config.toml
d_model = 224
n_experts = 128
experts_per_token = 8
moe_layers = [3, 4, 5, 6, 7, 8]
normalize_top_k = false
lr_router = 0.000625
optimizer = "muon_variant"
beta1 = 0.93
grad_clip = 2.0
train_tokens = 280100000
dataset = "wikipedia_en"
Below are experts of layer 6 (counted from 0) of a mixture-of-experts language model. Rows are named router (the router's row for the expert), gate (a neuron's input weights, with its number), up (a neuron's input weights, with its number) and show model dimensions 0-111. Each number is 128 + 32 x the weight over its row's rms, rounded and kept within 0 to 255. Numbers have three digits each.
After each expert's rows: "mostly gets" lists some tokens that are sent to it at least half of the time. This comes from a sample of Wikipedia text that the model never trained on.

# expert 119
router:130111117143113130179100113123178142099122117123132114149049154164119124128094140115133115099179110137114058090133135135070129139087164158139156057121142193112175093102125113108161087129020139125161152110133105141136121143179156150101085179124097120164111137121134118122072092157127159085148093197053154151134114209117157125084170082155
gate0:092118074124137128162139141132101152070149108082175128124144152161085142118110171108142155093126170179151135144103064126149155103159126114121133118130103123143148151164087150146091147117071107086118110164133154068095116163134092110104118104097175129119114118077145112094113143143113136161101148140135082129131118138119114157166125218154
up0:153118146152092155147111098160116147202147158153132169121100103060156095123187096123163159155147096125081079068158157132115071154126138110088164139107152122137086110126156122085151100112211112131118139145159159146093109100146139191187168144131105126131110158174082162140174127139117123105180112073120165139119146103127127112149089082108
gate1:098142088116149144132114121116102104134156090163111165131132145104103085125145145080165143141217117188126111158166150143111150127140169127095089119133113114118124133182172124140154189107111121137120172128087192110078041136129122101166118160109102185109177123135144138162130156135137146118152132102150089150087126116194128102103037160129
up1:151061132138148129118154130139137159116123086081094114131087142134162219149111089221109087106081139092166117094157098168131097160119079127127162145117098132149115119113082136114118085139162125095127088133124067119157160192125084152093152105206120066141113166098117128089104099129143126116113166125129145091158145152119129137159182200131
gate2:194143110156160168080135130090152169156087169107102072162093066098110207224154099144108118152055115074129210124104120101078156138072143167152097155154069133082145178154081118037114134064083114118126107213088142130166163056153159143125097107126145097152110140176132190176137146149098120120174119144104180144172112105156154128133142164178
up2:115106134137124123099112130107159212182178128199163157129150169127045129173063156137100158118144139149120086124132100176090125125121166125129093123147138142168149140095161138155152153118233099131140079079096109138162149115149145145124114103142153069193123058143160107106174102138120142110047188144111106136173195121065133192148110082100
gate3:095150113167151103108168078137148134146121160064160097145094082156134161076073181104119085096167061120136070122137133083133105121127169118135141089113175105172142111151114119156106091144144162150143104168156125123116147160095117136126128124159117111177123094115144141159124147105161135159162125158176115108152171210109128162141130131106
up3:079126102082143155140140184147116048137138147152211127110122137183100085107122100156124149092076104170140096178072094115112193131097113128132163125113107097158099161150157098185043112132132101083145143136116159155158148160137156152126152096176132167052095090162087177162133138174140128130111110142076177139094140094115129072091131153167
mostly gets: " American", " British", " English", " national", "American", " football"

# expert 115
router:143110130146138195147125142121141167127084136101136105128132146152141089110071140145083099122140193142118116106140103117147139119095124156118118048097100212132180121149118113118109120211085152126181126155153119149157079155153200138130065206124101141153134122158113126141110115150093142090138123136072111141143141133153180153118138089142
gate1:073169139090145095126121190165101108113109171145135097123118131117123136125124209143114151114096124147076167178159137127127169125145122119127097155163084144073129151070155143047134180135114167160124130054169178086124129147118133117166082105104152131130133155066075098138118119160117076087091121132119082166164100166100094133109082146143
up1:161096142180091144134105086147100114156148122088085147162091174128107175076130098143080088106105207138165115108103136128057116179156115136153133145119122125201102153154139142164150109145136112099101151143091184210158121094106105140102159118104105111121093094105154192069124134137138110131150143153090165112112129166143158095133199095130
gate2:137161066152119139176105091165162121133164152136107164155118107141129142072122168096149170114166048109089105075170094110123086197131153146119155113125095135134137121101152132143083161178169150102084110100136154169136064135122098110110121144152153097094126101111120132058036139108119107166152081128155143102142116123153192138147153125098
up2:115099163153114106088123119113084118081097092167172066165128163117109145107131159156088130079126157122143088127115109124155211079144155107146088169157239158144114135204159123105196112136136145147188121150123151110093132114133158143108156129057065177175221112139110100137177034087133115148110119129129121106113123162151091125132157115110
gate3:114155121108112150174156130175141138133135103088147069107153106128176125128107115078124151132064200089131140105193129068065105100126152083072157088178102124105100147137157133060117132176111117127156156121140123175087156115111193143164159097093091129139166140114210087118126085161106182085105163183117140059094065171161075089112068124119
up3:126130109089149101186073137120113168137125095138128197122129085074198125129139124153170136097197162091158105081111151162115226147175125138169138098154090112112172097138112157153118139096119098069125106132138132145121095124129144183143107103134131197142123120137094059090071149115146117171071150145123097125127102112120126152137135011122
gate4:178106078134161133150091060130106139151121130097145106146115138140115109164083166150144119130172158126172076142102083140124098117150104157128134087112136168077130122126097103229122094136123169166064110098114140140153138096133111096171100122184111113108143110140080139170170155124142124121017116158109063144161152151174090103052175154159
up4:112108179121160112100161185179155093095072159150105130135141142110075105109135129109138140168079127146087230078194166090104101117111143129133100158099145047130088169102151143136116139181185138123084152162153142137114085114118107095147159132086109127148126121079174126127152124083163105198135145096099131146099159118084150125107107137090
mostly gets: " town", " Road", " River", " Route", " region", " Line"

# expert 32
router:160127113184135170155122160114160163106142177139121098134108134078094073137103128131102101123144127113086086134126116121102160103103134090146134091102112136132185141085110077060122101175077153104199149146168087115158121154212121116124070127099112115145138122103082083141109118131124181126147112167113144156109094156115147132135164122165
gate0:114129143053113097127127136204121087149149104165117138159149098103162097096191131092144114079142153128140149117119103137140162167125105123128122123136116093047067129154135133140070117134171133096137094176128149135135104041165118146089109139207171160080112148179163095175118145166153119140190124159128125117114073076125100142152162135075
up0:117106112093079124115126126173138094138174112145130132139156107131170101118163127080169108067133150099135053127127107188119170144117085105126105126116127091032078079149157168108080136078158155098140120160144113140118091050159115128078095134179185134071097166185159094158131116151141134126157133115163140109069080102071079164187174162121
gate1:132100085102086122112137125112119110142070100084145164113131196094160180159114101134105119112129116099113150097194105120101095090129188162114128123145099133088157108138123108189086165109153157110084151172145092163124124091143155141136119071085192207141121163144104134132170178093106157093128138108146136103172168153092115148163114127111
up1:131146133112095161111113155155159128063133127117137203152145160146117179147171105126110132122129080174125096170148124107120072145090064105084103134095202133130154106116174084159106119160075159106152151135135148154082108109159184076124096066069196211087189135172061206125114182137138172138140061103108109150108137136071179108152086150151
gate2:144083105157076115055150035109130127141189137158124137059115161087125155103128160108127081138135061181160107064130138104119141116127173142156114118107121134157160120145064121132115052118170201105181157140088122110131122096122117203158124131107112130204141119133125091135096152131091088120129153058155111101132111080066104128131158137139
up2:148094142122150115122150233109116072149090075196170150128100103133143109142145180138162166128106113128103147222128128091018107111124124110129120090138113083106126091101197140143143179126168131131106094101099123146090101136102140120108128138136204122142131121050147084112179189129167115154106115112092143147085124153147198151108123104124
gate3:141217137131202088114154116129167186177074108076115101123101103119222123052092187106148149125076112108203101206192148130083125145097162135141121121096175165115090080131128107120110130157131139125089142125130134172073153131110113057158157134122084112187077104123129119140117139124158138154108141138158164089115158132164088137067149164140
up3:161142142116134079123114080120102115171181119112126190137103146131110138115102179066048188112176130143157128222136144147171124119135132163109148066155187151152147121152132156127168130116053141126155161173099162146093119068121122140132172128089130097127051141086117143161094070146119127146154089113106162080110132173155137135101173094139
mostly gets: "---|---|---|---|", "|---|---|", "History", "|---|---|---|", " population", " Catholic"

# expert 57
router:127131157193122148160113109041105124139096169107109103151108148149116051141115105141116160104143130128109103079118104170105189093132123086114076123117141152090133098095116118060132148172119154108163147171152122119158132116185136104128101134087140105144129130140120092123101128146131135078125101210089145172124106187097128120149128084169
gate0:107149087151105180140139170160144102134099132136168089122085136132149119196112135122119163085111126136120119143127128105142139028206088126126128094134146177149135114151062170078127147118146129090152147136159124096121114108123176149160111085069117139163095156113120106089072082113152109142207064085164201155090239154118134135151179145136
up0:200143098117127141105112088139106102158189149087129169088102109148089163147136107159123081155101166130111183117146152119106105129090172123147111123094094089144122111084174087136060091101149140161071077146078155132154153167100131108136135168168128149147117144062111124086069144107156067123114191097115145111106101114127088150130151140153
gate1:109190100138186134142127085152139137104162106091146125124138136094163089092154158138157179135120033130157191164078105089111156138079082120157125140143136135060141155126198165145115137113103086134158101163137122163114102135141086152108157152119151095153095100120146133166116186130160150110153100118078115119115146188098139139117126074142
up1:094150129158104153137129178141096120102159125146111149091160070167094140127173144140097144134177140157146091154108131188128151164095091146183146125108033142123134128134065176141172126081096127163133143095202086133180159124155131091150104072190146095058116175152104110162134104103104117105156121135146153071112082138132094127113146165126
gate2:105087207155155168095116111092112098133093165150107185147102113153089105096141117184118194087119124151132133122138128052147095153161128075091087157109182117163120178144132088092129176138158142147150211153099213099093119086088071122108132066167126088135114073108138176080150132145133122130129147123066125142153170124161154157133064133096
up2:142118100098101096173123078151134156151126102109215144126182092098147115114161131129131126134106120073168149173045166110078141105097167104102101164179082112055107088110116170161165136066137090100146078109111091166129156184148176103124112164120147175193188136106203099150175127114133131069118183159131152097148084073097148108066154126125
gate3:105104111152113130146086158169179092182137114114163144122148141113130109083170093117099115154109078099142107125132174115120128128132117140138116152131193121097142088132126146056094118095127140144115140127141169081106166188117146087202124120175061142059095132118145118140149070110096145142101094109190172153133186103139160096080195122107
up3:150189134139156090124103123073040145067145153114117129088147122112123126172113151099154132157144085093128168131113107088058136153148115133050130090133114051114198163160184098174119155180107156146153092186123106174119092109156139135100115075092123117164137107142124123135136131110161080135109133186078094098088142122115133169149132136165
mostly gets: " people", " these", " children", " members", " games", " points"

# expert 69
router:120164121150096138126124144120140116080089137131087106151092141157122134143142156134168128120165139169121121097153145127145118140101122128081155073105109119113142175095115088090114110153073114106141137191174112086101091122176178138107074197136108071131148133111156098178132082156090121083142092227132139152087068146118126143094151096186
gate0:161128125087133150099199099149101143193225163153174072100128124090080194138090151097138113123189125168120121115123152114115079106113139115092152139117081158133158147159091133087146131156128108104160133121240108156123116110145103123113109129045117168116108186114110110133121138098119149196158155097174128144157089123146105156123133153114
up0:127093076133162119136149166118110106083178123144138178139135134129100085152159155191180114144121183120084108141134103139174079103109125139123118153111070074092151148104157151087111157073108096107198149129120102091165121097143163131154096073138091145127099121119096064168158152107087087085129080108104054092142140154135116134090099122086
gate1:160192053197138116147124076112107117103106148086152143129138118120149140081142136169160157092101167150118158134139174151130069118110082160101086137077106103097205111141118134132108161180147100134143150151136158096082153082082179052103110125136120145092128104169190136186120174147116152123115105178119090136180074111131147167116170143132
up1:143121195108156120133066185111135142136128131152131126134078092167152155120120158041103071135136158159093211141099090095114147100100156141141070115079184142070163186076179100127121149131169160124125144105115145137102097143147070104158103104147119092120113134134162146122124128159162083130145148119131153133086145182134121146124087097155
gate2:127181126083168165167126144045095124096229151161225132151094116117111132165118127097103115126086142142187100080091156142162172101199110095079171143093090095126153108133116119126100101137150126127150148143246114139081114137113141129124117120137072083099156149144149193194155087176154090105125129127132146090122065137145087095131086142134
up2:116129101180105099137153119120103145063125131206093147165105138143171126150131058114132154066099134164151160127182109081137102121175171103171137161111109111126103153152105089112113195173105160140196133102119073113155110182144122112135160124159083068141120127116106186143120122106219129135077119108106155151091204119109086119081151171186
gate3:134121132105112088154142130198193098146115197118092185116129117109153123092123125103118128181055132161161118112078127162109151138081081165154129101134130081123072067161130104130120124098185085170129112074172141137138070136098122135112080146142100147131101190092089083177133136152124172113137160171160167139110112097131118141143227137080
up3:131160163137071079192174154188172128137102130118112169096108130102167149098114120086137120155097148133135084123065121125120116180092147149180055098181160067164129093204153125055053130147171087139115108094139155121174071134082105172181067145113082129183120169065054101146094155140129136182129162162158151117094134131115104094146192112129
mostly gets: " main", " new", " Preced", " Date", " Succeed", "Scientific"

# expert 103
router:166153158162122162161134156123117118154134180137103083121157131114155053116085093124132080124097162136103123102156093158055153087090120135121127107129137175098124119131078116093113105141071149078157147160140133152144110119152188129129111119122105104159061099064179087180134088129115151142070061133087143167063104130172147124090144114131
gate0:093144142118084080173185129134142066135109157122103082166098086075157205097160142117107148080104136082084186152108128106157124174151090204097135155186179132109111112126119199130114103129093109166159100102102141072101096129132109199142118206148134107151116141113139157183159111088154175145130130159122130110148085095159125130152110134103
up0:103152088134101168079090176104116164125113126143107159114187088121084166094118141133129151196139094113195131173164093100149104083130089174230177149095128142114187159137150066114102088162111119109119122119048106163100086154108097105169169122168060116095122112118140118056066120163077094156210069140144150123111156177125073100154155099124
gate1:173157073130119123083120110078064124129060114108149121161113166142122085189160137122192178134112129111154117114117175100132094119153124103179120156152107158133135129114162154130111187072163136133120141146111131121100132116127193092081095111158082169141083158092135117144116156111107098144111199148129124080128149071124148115112128170149
up1:121153059183140148171179115102198130134094111097147182131117171126148134101119138135104125064115193116134049138140133109132105084122110177143146145090188150180082160074113146162110207114125122141141200089120129160129122160134098121124147147126101145131066180147104153174111152130091097141100205142059148094148078097146135127102101117106
gate2:152090067082139122157112135094158139190122125101160182138092174174124152104102149083103100136119149170120152162108153119138109165112205144184136125128107129120145133132088126094091093068127152104130161081160158115135191137098112112116135120098096112124166128155183117156094121172130175161149098082121091127128076158085076174158136135129
up2:176125134132184079141080113114138099185135119095132163161090114188114083073113148124146159094083102202161124177137186146133076109131148086154185112144092122058138108089138085080122122077144135140113137136140170084148184158086091098134115116086108103069188172147138137180110112114147097146095121110118072155164098154084154191107119109183
gate3:084186150188087111151113189140126125117145141127129188169083175116139061189149124148116143146109046134144102124089120128139103168123065153184112129144161074127224134161096099114159107158140108078117131155191151071104132135107174092184103124148133121105097187104165128118129080093099117065148162093086166099075173096121123067166187150173
up3:136113117117126164148176153161115143174115123079169089177211162160073146140142085073189104110095157111103097085131100199154099134080160133128111143169115134201125118133118187112134156081090044146101097119103117112137099110146142094122164117156179141137158129091126102138084170122161123090116089100139087071084098093143074153188109168135
mostly gets: " one", " large", " du", " third", " very", " any"

# expert 60
router:189138185126120150117079168131129121108079137105093102142074160178156095097104125146120109115172156163094115083131114088114109101079123121115115092087112151140144153122086082090088082159126133119130206184175151114157095177173204103127098164108078101126134078092112097161109103143107150114147101177070158187133067160074154111159106118165
gate0:145196142074120084175087120149088097102082130142109071150104100059115146136167121168137096138126077082118168139219197126107124119101100099079168090125090150132186125149132146171175182145099090197174098127083150169080083135129120155159070139157142136129092165140091095146158151124143142057180130164170167137136108141167147154105110097139
up0:143148084190091146087131152088085159122094062161150161106148088136150103121174175129181111138114173176164121108092088146110175150152165148134154131099131131077065158128129153135132151103137119112143130142143121191155131102174190102139091103123103137125146157126121065107174123150167072071123096081114162053105096079110142155155127147115
gate1:139168137084106122145155135147166163108111127116115163086159153135124135112147112091084181103073088126056142150086098155144230086130154162151142113094114140124163186143117167090143156102113115168126086103173208107074118164106068153120166152093143124149118124096127079105189138117107169110135152174121112131174137112143132110150145090152
up1:151111065151143132134157127071156173078128100162126172000151127125121163072092162036155169109096160131150111130097135106129195081107176144160157111112113187158140119111135103150106116131101171228058125127120134086094104134177170106129155113109141124150115167141182147096159146106090118175121178137099139109201077069112101142128146103114
gate2:107084109139089123078159125124109099161160086143179138137148136089125148190176187132159155132130117092147073158127173109101174086149141132107122148185117046130132127162136146157121195116140072125115165177078153167087122104134132087124109161085117179172128195127108055117083118117184128124186121139118143070164122118152138132125139130131
up2:178164164119174196192116190099121164177121099085092151166108110125142119070091154132139091120138179128113095046178155164181133142071125135096115095089127190156112141108122113148154062142203140095147131104078125127165163184095121114165145094154093123079133072152131133145133096108034086136103143154138091117107124182129091130143141135099
gate3:140183099072123115079135143101156136128101118124071072095159095133126092097165139122123107130089087146109077132120167120140122152132127143159140132123128088138123130068126143135062152126144111138136103150178148139117146096093141156150136072173121185104118097131121143160171154170111153110078185154137112099184174157173116088152136144126
up3:125137154177153129132123127158107093114157166098121122145096166145145144134146125155139110107106110151196038157107124151144178067126106154153160160117212154090131122127077100138121066116044107145107129143143132110152100156118195168124129092125087137162122116105090175106151128145150076137143153112121127157113111154097101084098134120127
mostly gets: " building", " town", " water", " located", " air", " built"

# expert 125
router:184103110190109176142087106089172154084119214152090187164125123146102133128108113140134118135179123182136107054141118167109063162050142141138118077126088168114114136138118106095118110133132173120158181171121114086126072198145149119089101145119104137104185159115116130166069091157151129130111123171162153161122127187138178172130148138149
gate0:164093163136128083116184092100146090123103145147121165117106133108132092191180123123148077102185109141093197092149088096115130167112129129157066111091163075092146156141094161136111101082150171124127188201128137118103100121135158106124069127149143109156130158090171092056196113116146175072122129134113113120094154154133141101123061132147
up0:138115177126139136100146173084091136149126169130122134092128154074112125115084182144103090117112137158139137109152155144129097155115151143170112162139133083128155133055081108137130149137165121133079130160089151158148105080129181161098112156167174165112102147116119119135125058117105189114151119132129131131163166171131149107086061102163
gate1:129145123146112120091192146137098143120182174107099151093138086131068102103167091101146134155134087150216131094127145148155088178115165159152099182086106143140168113109114145166053096144093158156165129101129120079113177105144143112162170097116102093049154157160111101138058151107119081135093136070152112173166090124121121146127158112162
up1:161078083137107129100156130136140132144120115159110094077100118171121163135113129118114188149191074167076142179111144174151188080107117126255120130135129116152144161098163077075142072070162089100143131082137130119154124107092105125133091121174163080108142104064140138177126130123029096143180160082112107092124132134089154126132146140097
gate2:161095127182115139159149118124103140136131162133134167149137128150189133074129091123168117045136119156157133084116150102118128183151144153155082122101090168164121098139092110125075175143101124118108158137114128156193143145149125183156145174115085185101103139123123168107110104146153126125166133129144082105068140167117194104221110131150
up2:180074184158131123112129160173119128162126156148152138109126142139149139060159075111119149091138093108152149132090175087143141199192153114130101188103084153127153096136085133118094171166099113097125155148135120133167122121136132149152127166119105167118119152093077197127062086126168088171179129093094105101058126127115177121183147169146
gate3:144069060185123170156097056105158139138146138102133125127118161138092133131126174068175151107086164100108158180136136106150160087104094098191068094077126108131072114170161124137117111159129122083125156103154157119145128129131168156056128083069144129125129127118168161166121112197100147102129152175180081081137084116080135123113137176108
up3:103165156097125108108146128147101132098112095154148146160156075125127136157098083215137090114168104186125124100126151172135123110117132124065146142173150132131120168116068122098120149128147052140137093143144094211145170157090117074188132111186136095156134110122095113132204089144130127145167128074051148196058144142108107117134122140141
mostly gets: " Website", "hylum", " Result", " Title", " Notes", " Binomi"

# expert 70
router:125155147155117129135152142108171135135146169102151149186103182132123016134129047139174140144132128151123054104123145151083150093111130106155093105152146173079163114077115086065108127136091144068193155141184107149155111121177159136130118156091150129157102132092145102128111093126097109071117082142107149189128148134135151130090150122120
gate0:097128155167071114158074212139145155091127077084099141138109132151100160109129157090153121158127140127072136158098095150178167139142111138127161122160116135087146154094120189151087136178136088150160105095134107121098103121143111118129122068130137161083106143168112094125100084114126057127154059106090165111146153163163190060132153133131
up0:121097131080186191103175058179074132117149135152148134127151111134124109123117165149121111169152139130169096098173095134121115114115138134143122075101160117197159123142162093137166127150092146136067147136109129106140110085128140123089127171104081119127122079100130158116109166134105208154108173093201108107091122112123076209087104100170
gate1:097103138177118129126128152136184104149076158112106113112104140099154131092170138064104143122091130127109169064147177048133063101126173172104150084099173073161121034120090121118113165120135198123140077123149107093055140089164132131149176127124117154079081130130169093108097207137215109136118117136115120148153115108124114096116118129128
up1:187099124107173115133098148182078147108172169139146170089062131114157108108136125109092112110124175150166113113104131173138113186132142140138128101090171169161130100112192109170121146129114098192078137111102125126174122162108086076185129104163131161137177107157126108092104120152084109154102109135126197087137084116167039091108148123092
gate2:151128116122090065107119103155137139103089098129092168080134102091142207128090184077146134082127145118175125138148172146092101205098144097148166094092139103119161125092126031195095120157150180111137109150134122147149147161105200088134068093161149118192172095116120236157144164157168142107099158125154126102138147179114124144118154128128
up2:154136131150105081174126181161113170089095119140117208078107088091159160155080205134123137126119127060170112130126143154114110088118160053114168080146119078124154157111132066158091128160142159119158096115145097175136118171097178086089074114164181151155180150140105149124147146166147094199138138110132117123109114176037195161079111140115
gate3:100117153141108153160107163179105140169098130168143123125112171146084062163101146065151182105113111064118135129077159115146169145140174155132080091123162104096117094167086208076121164070122055105102150092158109144137140110118151129161103107199116161072112142132123136103125102131147126188123099104121181160141106104111085097099115133144
up3:139125097129166108175165099087140147121152135128132085128163094155143186095124118143131084163095076196127113122136133190165087131155098123109121163168112129121136147132174081111117108118162194199102124124120141146110138151142169147111185157081127063184136161084142127118107113161103149051133176127178101125117146161125159183127144142137
mostly gets: " years", " three", " several", " four", " million", " five"

# expert 90
router:111093165129082165149095141101146128126094156144145154179090139123112099167064117166112076158175127103083102122123184173132140154077188125093077110117140156150160167110170101110151129123055117073124176160117090101123098162183161133117107148085151119120137074137115160141159104148100123065120135136088163145107123175129166111130131099129
gate0:095120121125126139147090138095139108050092110094119112117097072166100148138094166131130126155152150101092140143140101094076165150164125107131200126113097194148172118102138113134088109159085121142059096138112149141059118187098164116162125138130098141146082127090101108158133109088150161136138139102129104106080111153137078127113068101184
up0:102184117045088122113075114101121071104149073140117108165143133158102118114098158162145168174212118173168061088155135137122134140122149145175144107131166089131141143139183074176117112154145173178064123160112140118064112163120128119113097152137122176216098080152086083145167117086132170110116123128122077106119105166116090144134104102108
gate1:104167102129080130133120113145150093098139120221133075111121088147161132094113097103143173148077095120121108118136102111142097142082142169090108126121152118168066174123111163115106129110165094065135120190128125140071073113103131131080154152114084105120112102156146164153119110079146118137137115144150149161128091156090092107216147121168
up1:148140183145172131132148156084114183094119139048145130143144169103091126149146157116133106101090070151185138134051167160100111142123124062168174159118092097107164100106162111183125093149116155067137091074105110128144117195110136162178116106139174099130179164125116113113181145123127133178100155112143097158157149121201153119051135101121
gate2:127136128116160095136103111134060105094089104115165172098135153135124156197152052122127157130120159122145153105138135148170090168118065195124135138066122136148081167119162103113185114139072126067093137144182100139104110141104111136163125084111111199107101149119134119116088086173135124183117129102162070115157124133182104144168165129140
up2:132102145136103123130121141103103190165111147183154064109134088125132142084114078134138125186120185123179106173163110153106127096128149076117100156132137118072148089128122105175116057136148144161206120077137127063167115112101163138060135173156149105145133162113093138129105128135130121116183175087129137131117112075084130177152121158158
gate3:128108111109133127088120090129078146100101217099085096075160104143137135087119161078104118135116144088115157109086185122139131178107097073116133109131132181081119127101119141173055085128146118121138141158152164151181128175086165118125159099094109094078097188185117124182163061185123062118117169090116127120158143172166128184170175123093
up3:101131161114141124101155177106107116063158131195094137085146127102098164176140179138131179148149120116160110185196133111122109155098133140089143130090143126063062136157096089124163112127245112121127069119110099076191058096114141134174139143180143081117114057130148125115137158151153183137118150130061098125180134171090108121098059129130
mostly gets: " April", " December", " February", " September", " October", " July"

# expert 64
router:140102100184095141157127173111131163119137156170141099140079173145116065145065147122114116133141128155110074098104136139080175132108168117121143060094125178159182069113131112055154114173045130095180173082127110152162100144185134155132088175096088140129116091117112140110106079127104143096122119155093131145099108161129139144116132096158
gate0:110185125168108150092136160142114165090138146153154206162120114167092187154121127123148085123086136178126149073118112203107199100111102137154092146164149128220138119132091090128100049154118168110089131116107133173145095151171078098157126114137087166119096152085162162121125103108141148164113131167091107111052114121211097141142094094186
up0:145224136121118115174123182150114212125127111158111189155130159162087155126095175071151111125101131163092154129094108163129139113089093167163116144155119111149109085105094120137082068157097137082113097092123124134170130116122134123149102133102043164106086114177134184141090052143157127176101160187072167115107105215195131134127094118148
gate1:085088119096124141095120114092187150125120148121173088170135160121126119169123124097130207171170146118132110108131146106116101144118088118126051072147179146129131139071101112143166138099149167134138108126114101134105110157080048133140182144114127099145131073157111141115088088158140107119136151146143093152138174135078112176097126145120
up1:135143109132169091126128147110140122102146132103116153140095178089115151088077129121083099102116193165151110109171119142125132140094120118132168073161142154088076105142123145146151107130160114152102127100022202116179118138072119216101128187107088128098124162140190093125087122147117118177125127192146112103182175155170077131145155091118
gate2:065071107154077088068112134100108141119157167109136145137113095113134101085113112150177171099125104142151166080120153126105121142119116126161094150069157133068197091137171088155088176168168086152073160126117157145106093136153068161127128095148121125073083140120130147091115108115086134166131151157175130192083079137132099175132118183152
up2:112156163094126103157164149157123118142182119169179109099155154181143150143059168080132085156123072169125156129163101160129160152163104176165156123133139113116117150080131117142164043142086142136172147147140099144165105067147140145122129157132091140143146067091118051092158084172124127105129106201102111125142197181140080146100151083105
gate3:163063065109109093154131088118116090125134096126101157087146137192188146118137157133130131185150112143120144107180120130120155092144188103115174123108145174131115097150096217133129098081109010152152109177121148220120142109161151138128086119107117186118175147116112062052110147122118119085148120114099101170176092125148107094111134108103
up3:115086124118093057141138090160097130181170126135156177132151144170162106124146142107121126122078117109120143136128149160101124112170149135111183118160170169113137086158084188103113119156122080163165098069115113160168091117092158126093137140131119112134118117158120060105073113130137143047068120095101157149154092182162188098125235099166
mostly gets: " member", " government", " President", " military", " player", " local"

# expert 78
router:139091179164107143158138171101161123123121117146164138148092178155104058143101082109102104171162111096112072113151146136093114113082162127101084087126129152169185109113162099107145111131094082093143137128168121128147111140180169138090070182092146131163127087123076123156135136120140143064165090135096166159126109192120164124105121118137
gate0:154100045078109151111163118142078169136176076161148144144159121144136111136113116108156081158134120192104153085148097118136152084126098066142098173144129134163094116112127098114111107142126102155157103170101092050141088110153116126133130122139136196161151113137151112068163114109157112055167187093147126160113107080184072134114141125065
up0:079099114064137173133109154102136177112112100116160185097137168103115106150134113095142124095111142104122163127174137136176189145108118069146119133166098174160118091100125179161066126098080116123119093135181084119046104146148128149098121087125169130121119140089133151135190093158126169058145117098102140127093095139122143146137109154042
gate1:065073112143140118085128139128133150142139084098175120170099085178107132094089156149183110171102156080164184166122128108160089194139100105164153174106188102150118174090153139173141166190125132158166147140131124121116104089120105166107153099186102105101138110118106092109129096109168109159128117103127157141154136110110114080118175177150
up1:156174167142131119138146114134152139171132164159134098097090215131206106134172112056118165098124091146090164109116187112142157128140147158114097146145120150162098093099141151083123093094154072069088127145125114170107106156112124080216151163068121129158112155090107143108138155145089126084183189150127150091115149103126122080136092114129
gate2:122133160141133139120147088105124116148140110157183153133221145085153077120121189124112146129163150099131086155155109131089134129094188137165169089143077088137124099176121122176150192110158108147133142120156120147132145069150170084122099124157134211139140139065125082115136144081094102114149137112141067155138139106168133092132126134094
up2:140102094071122087147159153154150070130103106113133027117176110214083120139157152159149194158093122174111145139139167097142148149135120134100087081132129172154189189147148124085104103076217159150118114138177111085133149168064141109148095108118115140201098065081113094118164100168140100074157160128125141123129179166107146178101165170086
gate3:116120149107137137125127139101118104087120099199197146146097112098092153137131134130105056127151089150107096114145137121136153128154158119078208189108148079168061136141051078096136162073160103125118154117101129141090065108123149096114131154160126164091137155097117185117130131079137117098174142130092132146160170139153096107120052144068
up3:174145090117101158128165107144194104098175126119127105130128150121120152121075092161149164100047166066137134150158114127132070124141119128137096131116127099123168154133126119165134127211094145144084181154111138220158167148090138071126117226179163107193061085154138120103144129090135123170145125081130131136109164122080143166099153103161
mostly gets: " town", " University", " city", " London", " York", " Museum"

# expert 127
router:165133152163071136127116118126144146158115168081120137143132183112125120087107098172136136131136184146088116129143122120062141090065131114159108103137118176142132157059109085089123072169119134069124180169156132159158086155171203152098170199123117153134099130069138149175131069117096127095120047156067159173104112106112165131104136106147
gate0:116122101083141095160139115119103112115129200151136106113128124122070052102118092140126189115150150157150146105094137102112173157191142075164171148105144126104109079161102124136118081214132128114147094089190154093171114152117119168117159134126158137152087110131134130141118226146093141086091095132097099118093127101132122148120125097160
up0:054100089131127111131144153107125053126107158140076091066149141123097063113129140123102165079108137123064171142143182069115122130159100122143129107099130134105125080116091113171127142186126129147128134140141133112081115141110110178105153135126147146108099123142140140161101224130138191096058126118154061104123148117194100178151063116145
gate1:092151075143134109071143132114137078130136103141114157091097091116167158055176118178108136131131145108122162149116078113110110124093101195161120141145132118088154084152110179110132105130150140128186150122207144089065149136133057096132100095094131218152109189130106088096095144140124139140187166164143129141191154124095122142184141072154
up1:123146144083113125093083189136163125130160098104121077138188129174133151180119181105142083092110122130115138097144151173123134171162145103159091140131170189119137136081149088140135151124176144125122189149061098125192144126111103130166118168135108115092153070088136115148121104138244131141056085133153105138106134173153109176094107162138
gate2:118100127144108115168084171112122087148061150089170159103153109082100146117120133194099107229103114163051135136142138124099109141114030165113107131137106107161191153141157137080138173138131099241145125133146135116133132122160163161122111112157145127150127125125117121137132114093128119117174143115215094123144163131061152119147140206118
up2:112144110085163135122146110140132120071138100118099149168074127183176111147143124085164139091164111137197094150123075113178111121103176090102166140146132149115091090107081117188123089113163091073145086108116085141153151133113074074140144138106128154056135113167151116106133174165122124134143142147068143149131123115201132122122118118168
gate3:096139111127213073157109101135157152144175131122096089099126076120145163111133122105090144148089099163189118138106167156113080161083118146153179147140128115102084131176101158077132136143079123163140149116158102119162120161130100157118143161120120123137168161092110072113093220222150143088118111125123137100148137199114078113095192114085
up3:191097128085058209112179112166133109099110136098147122116129204139126144117139074090153141123191109115122111133194126102175134072155119138152134094150170146212131100077139139167098101135151087129113107092083114144068134075112118144096149133141116079139081092095158145146157096090142138128154179108166125166113185119137150156124119120149
mostly gets: " No", " more", " no", " some", " several", " just"